From a checkpoint of a small mixture-of-experts model trained on Wikipedia: width 320, 64 tanh GELU neurons an expert.
Below are experts of layer 11 (counted from 0) of a mixture-of-experts language model. Rows are named router (the router's row for the expert), up (a neuron's input weights, with its number), down (a neuron's output weights, with its number) and show model dimensions 160-191. Each number is 128 + 32 x the weight over its row's rms, rounded and kept within 0 to 255. Numbers have three digits each.
After each expert's rows: "gets" lists some tokens that make up at least twice as much of what it gets as of all text; "comes before" lists some tokens at least twice as common just after its tokens as in all text. This comes from a sample of Wikipedia text that the model never trained on. Tokens count by the router's weight.

# expert 0
router:131095090109138070122139117126143197129129115148142118128159084127172146126116086164138127096155
up0:113065123111144097170106124147116198109130171190136102149120112110105133081141081116090142114131
down0:083106146128156146098157110136211171141089140121146172143140069123154148157104101086137132139137
up1:121161069155141159098160136123110107186060109094115109161130095171125141078105152099153104104123
down1:138167125180127140176090135086210103081170133145111123135156116143135149084141156102138100185141
up2:063132085178074175100097144149158184152129065115130126128170152121152077120090124127087159125114
down2:125151141138117115123117067090118239149176128126181102103119121149126111107147100150133156184087
up3:080104120170131183115141104064089124116176114099124131110149119109145070100137143154136117136127
down3:113038183125138127118178157170120189110079126088123136115146178104161161086126104120153144093167
up4:075099198132055013206122157097164177136049090105148058181088138102099073136153153162158180123153
down4:160132140104140153132175099107128083127130135095129141117132147151079185146096080126107149139148
up5:090125122104150091153123150131116134149170102132148123166160139203143117189074090055070143069165
down5:196140121107098094183069100104095163136080125189174167079138125137139184122150132098132114164107
up6:111096148125162109145132102170198161172079158152143087144137109122116112150092073130127216180113
down6:146120108092125133127121068152103079124122103127114126104078107078116123149080133108128074117107
gets: " is", " to", " that", " was", " are", " were"
comes before: " to", " of", " in", " that", " be", " not"

# expert 7
router:131162101114176105162116160155104121120106165124141141102124119098081106126213145123095105098098
up0:172094072134107118130191114105146169134123135113142155143162148174126130125105162118135077136047
down0:098111096133172155088122198092110155137113136125175148146145092132147098127132159140066138139214
up1:164155134126116203090167088234141173094130142109097095130132129159168114155102160153128124095120
down1:172092102105143157145105102120140175132164134100112182114108133073140121129122123115190169184098
up2:106147126156093122183134109143093205130129149147137131119116149141105136149138186108110152063088
down2:213073119106129093132182150142145084169129147149120160094121132120125134187084172095085111176099
up3:059158142175142161147086148160115147162143087071119054111100123172088145140158128126123138175132
down3:139109122116141125127119141076084135109132137161142148108103130123155121097089114128121178119171
up4:149107122141137088180144133083085101097153124125137112174153156116117112130128178165132135129091
down4:180126120149072116131093140145135156171153117143149095142110135168139143159081137039121170120132
up5:117164188162124161133091078104089120103122129066105160125112117114127142156113177187168103161172
down5:125164106104146132128064146143161092122135161131147161048123114178175147150147097150151160161096
up6:108135152112126129103108146121131175117149107147138157175138081117099120103094130085138106156190
down6:071097160144097117114161189129170167116130122147111116122053150117109120181064137071125084117130
gets: " in", " was", " and", " to", " He", " he"
comes before: " the", " a", " his", " was", " an", " he"

# expert 4
router:124063170147106036156115168139199149175088157224113107094135107139168163097155174126099092077127
up0:146170151121146174139136114137139118110062104123070060057095107150104154120123143133081101172056
down0:095104106116181107121087132178115166111081142167127142087143153116136148103130169122120157069123
up1:104174102151086129143117167204128127157187107103106147138137152156162116111145081175204074137098
down1:121096132192161151129122171121155068172095140176069137138142140140139145134170118116141141144118
up2:086177146197121170128138143164078074094111112197117111161123157117137143126139151179116115083170
down2:131118105114076118174089171131152020114069194119144181089170133091167132171120122111111121174119
up3:185115148120085156120178050142138103060166123129084095121105132147132148086118115122142156104056
down3:109100060152150138192101111121125130146090090109140076165149102128123085099101137113148092119138
up4:099137103142122104099110128153113173104086165127106137169067066088113155178186157159139097167178
down4:129162142081075120083115079104116166117140121151065138112095118127173099186111118140124154151170
up5:106147115167144100148136101124142157126153152198143147154126147146151087153143165104137095152159
down5:130142119177157110130109106109116142162138127084143110165199127121098114113093133064067079135140
up6:149117128039146119140109150146173130177177136160196087159187092139137127094201090146144159086148
down6:131102127156115162149172093136117088116133148201129126159124085160128068153107175114127138143184
gets: " a", " an", " member", " part", " football", " music"
comes before: " of", " and", " in", " for", " to", " from"

# expert 26
router:197146082120106109133170143146121080160213158168158121113174097127156110092100156105179127128148
up0:109135155161110164132167073171175097118114135072111099130156097097086132186152122140074144139142
down0:123152115108085131114107126124055117053095113082139058113105136131175179206142119137153143136131
up1:166130109125111099105135109087101101075091133142153170136112096182098113100079169121145138183058
down1:134106137163163127166140126145135184099126186045101169161057114173124143140089123164137113086072
up2:157108134188167135107154080161134139163167146122177145132196050113099161122118138146090172145061
down2:112164130091108095100122151169099105139149137085074105115099142150168153179042100155076136094105
up3:094185164144103100081117113202135137069124151120158098084106138095151157202113103106108153078136
down3:139119177133148126108091080143136129152173112141114098091183172096119173112156169110114106147123
up4:079098161160088126164123117149157163136137085112132089058100190105114151150107162148115111102166
down4:130135110078124128093125135136129162159106132149099156112135097114085120182218143158154119133120
up5:093125118140143078118115200099151092167141084130132080166146080135138150152107075095159141163103
down5:120159114106129141147088106137144143114120117153082076175155105156124080142157114135092135112165
up6:148107136138138175123155160154102135138082102172076174196118121087108133142163119095150134148150
down6:126111120127094161145131093114147106106113105144130111168081112098149041137142068156172214086179
gets: ")", "%", "5", "0", "6", "8"
comes before: " |", ".", "%", ",", " (", ")"

# expert 19
router:095146148124161141168143153161132177166129184130100143170103086214168133170118132107149121106123
up0:101077181148196116129111050168136111138076110166107127121149176165174148138096090093120110056054
down0:119139156134141174114130108150147190156140143099162123166128153097089156125183126079098168156133
up1:099131171185122158044151148133124121138161163095143111092086144177062081152112138134115120191140
down1:078083147128122149191126144126101129096138067134142138111144121093129162160148124124227150163137
up2:143144130118118101093127150150140088150161102111106186133144125116126152114116094116131196170079
down2:135099078087063165127188157151100178091123111202129097119085144170100139117166129142126097123120
up3:123125148145134141140109062084156123193082101124165119149140133093122117123159150183105193172165
down3:075130108098145134120059127107122160149178120105143149092137057124171100094151179080126168149089
up4:114137121154104158099166140109129109149094110112148130131143127105116131161137138188086151138109
down4:106174140145205154132093105142121149096151115116125182129112052176103149140111100142195103161138
up5:185164123129085129087132141190106145082129146137103126127144096076099089145129100126115167122219
down5:102119147097074121123125123149156118120111145067129129094140081140094125071150125077142133152117
up6:097092118182157152108144139123140089159131122195148078185114089091113091088132128179105107076183
down6:145140126108148131148118141160093141120105126122103157152110150079117115151062110211083071161241
gets: ".", "\n", " (", " \"", "/", ")."
comes before: "\n", "|", " The", " In", " He", " It"

# expert 9
router:135145069156109088129186139151144126139090156160159123176106102113146088184136089152124126097155
up0:172101171091089100159147180124089122145101121126118125158140088063053188167132085104147093132101
down0:099152159129132179152115115105121148193134132101109105097119098158131138184123130152098101114186
up1:121097120150110150137121105137185183111179100146134122118102093094155171132100107153182150111189
down1:173112139095141092136131130092127089123128146143125124090140166102148081119145088109084144120131
up2:131166171149106110118110032100109138148106103101121065145089097122118153135128122118158153156121
down2:179144117168125107131127177104128130111156077129088086146106166112100100163119071105148116097131
up3:120145226124114095136128120063136146132093151099114128102076062149134146173096146168059143174121
down3:153126073139139133127102128119168129106072143171123133138126103163185119039144160157134155104098
up4:129071135137068092168127166097101195186139115124113145188145048152135106129104110118135153167176
down4:078171089092174172121121111079159094087120146163114135100095127148076135116164103103095101165112
up5:177114092163081201179108094099121108106133152148147157179135145142106139151096151157123112096092
down5:138127159117134064160149123116150110136090105115122147166169146106162124139200144138140131148110
up6:156179115117112166169171141176115133078113132183118098092143168149150129142064100167137120181111
down6:192100084114154113126169154156101123082142110175152116146170121082152143115143147127126094146142
gets: " of", " in", " by", " to", " with", " for"
comes before: " the", " a", " his", " an", " its", " their"

# expert 31
router:088102143112131136112090152102088160112082138132112070091163183076159127081146139135127151101137
up0:136129068132106141088112044117128110104200096124145182140090098053165098146174159132127125099096
down0:089130089100112084132138223082128123128110133068119072140099128155152131159166135161060133172130
up1:084140133136111137088169173111080136161117146125145191161148148173102114129113124126153155156107
down1:113152144120155138107114107119122128126111136086138101118143115178146116162145098118230149111173
up2:167107089113117168054204147094170095164129081127116173194096099096099150112151143203121120072123
down2:132112175137118144142152186155194153176158175179133127096121121130216086133143077104126104144119
up3:130131093147151126146146129140067112168096129085128135133070075154106128104165138118153096158188
down3:099092125076091114169121187163136082139108133104136112085180082124151116137167154103144118115122
up4:179135073100157123165150078123122146096113159101130113145196165182103111109122137126156149115090
down4:075148115145087126199145125143130135153143068098122073060039161073138113143125069072084097133105
up5:115120142204149130110140132141120147111157098129138101097153130135118112150138133169143098131186
down5:167098133135164146076158070084133095137122167176139168108094155133107210125128137092126128144162
up6:134181129108153117118183127131134137100116076104086127118114178174118146119098143129145171136150
down6:144129154146118092140140104101160131149143138151155171089082148152123106141109073076096167134191
gets: "\n", " |", ":", " /", "′", ")"
comes before: "-", ":", "\n", "|", " 0", "="

# expert 25
router:153097149110126072107130160084170065161188135139125060199109115094098122151125141080058147107148
up0:151150096118073098124130120122102118147117096186146116115163148150138094175082139131144190110131
down0:155123161150132095076143102148137109119126143126133080091070090125101122109116100071165101161149
up1:084116104140180151083079126127077137113129120124117099137182146092117161123138120141105073079173
down1:081161156079177107117115135133145083128109137134125080092095132087131167069145124136213144176146
up2:092102126109188124123124120148156106134081108144114144083103165097104151115057106125112129121141
down2:140139126142123092103164131132122113156087185168092204116122132107131059111129079068123169121154
up3:140115165133157118125098135123092132144107173156130104097179116149161111147080122150128052139173
down3:169088075175140148109152123095182106129131136126169166150153130134111112128092126156118185110113
up4:129109148081093092108159094119113118147159104110126163111146138130115149101162099147127160145092
down4:158172151162098089121143107087123166066197140189105145141125150165132108169156149130159156077135
up5:134145162111096091137108184175099147135143131147072115119155128111141104126135255105142123105158
down5:115122120147151058165164092096114114164145197113086122140188050121186102165101154093127077139121
up6:106095097111124140187117086134114141051104081093093114160097165120099079140116127077142102136113
down6:170119067147136116182104162120138128146130072149130107095180097160100088135125076211133109048168
gets: " |", "-", "|", ";", "=", " •"
comes before: " ", "\n", " 1", " 0", " 2", " 3"

# expert 20
router:127146142125186135143160143093158089101089139105124134072155097138107126159159147194153125197127
up0:096127096134191187119154117126132118159138062099116139097108144161134144129116125143130098203032
down0:144155149098129120100078179144106168083076131143129116166125109183138141138114087152148097167218
up1:172160100150066131114126157098101143149169105130105099057163153137151172033154136119131120072091
down1:170120056065121072116208140120116068135086146093107115118156149159090204074184073118127111090158
up2:090133126167155164135139100081137112165119116161152094164143065144157161154127164171119117159120
down2:081154113102147091108151164110125101151139161181153100093134156075050096109087145074097123077157
up3:115127087136140092124121173160126117049134140124170152130138188194106134140109132096132139126101
down3:160079192133148098202136107149070107162067188077079091143158154066112068110149076082103093141125
up4:147115130211116140148158029091128170183076109104145100150146091169118084201101104139129209101145
down4:156122162177092107123108148117131175076126104157103141107195123174117129093152101189116152124134
up5:093121157115130154144120175095067096142111180118145196119123105102120145152112104181107143161082
down5:175119122121182151159093121156155156126165147129104137105116105071180140124120192181171191150116
up6:138196106108171148106139062126140102111114112092144119121096137136132114145125148144160090078111
down6:091067114160157139121165098109094072147113089113107138143096139181167089160108128052111126070127
gets: "\n", "==", "===", " ", " ==", " %"
comes before: "==", "|", " |", "===", "The", "\n"

# expert 18
router:130104125087168149089111149137148107115156130105127150068155160161094156164071136100123143100121
up0:129100063076140141108104135091128163124127123148143028174153136120170143098125092091106135130195
down0:138050149177118138153132106076147104074088159076158134200113120114114072153143145095121165125174
up1:128159155158169164132122097125079129177067150151147140149112141156148171127161110122145169159106
down1:106201158171150117086120081065158141107184103140135188199092131094101117137118071082039111091120
up2:162156112090125141111158115110110117121117126146145170173101065107135132171105118073130107135121
down2:174054155101078107153069138087147114129127149138142153114100098159116163213158124093148116135134
up3:132112122117078143127080072142127114142094122118114031123112104106158144135168176126106160120124
down3:171200118143080076207189085139095136169183159110163106081121106099139138077119124092144137094136
up4:172157142144136176180156104149096098128154070118104131146109124107127114170138155138119147123156
down4:122166144069123116141133080104087106158134144173130175135165155107111080190127100099118145146160
up5:106109168121141101150134148178124172109146079184134123146111120146150196143117061155174115088031
down5:116143095106150156124165116104134158140163196169135127146087154084123155089093155137116128176135
up6:156181109053109113178164081152132096108121160089079132138164185106159060184128128110121081067150
down6:055123094063000129149170106100105154119104173024126142135107119103076076151157148169155098045108
gets: " 1", " 2", " 0", " 3", " 4", " 6"
comes before: " |", ".", "–", ";", "th", "/"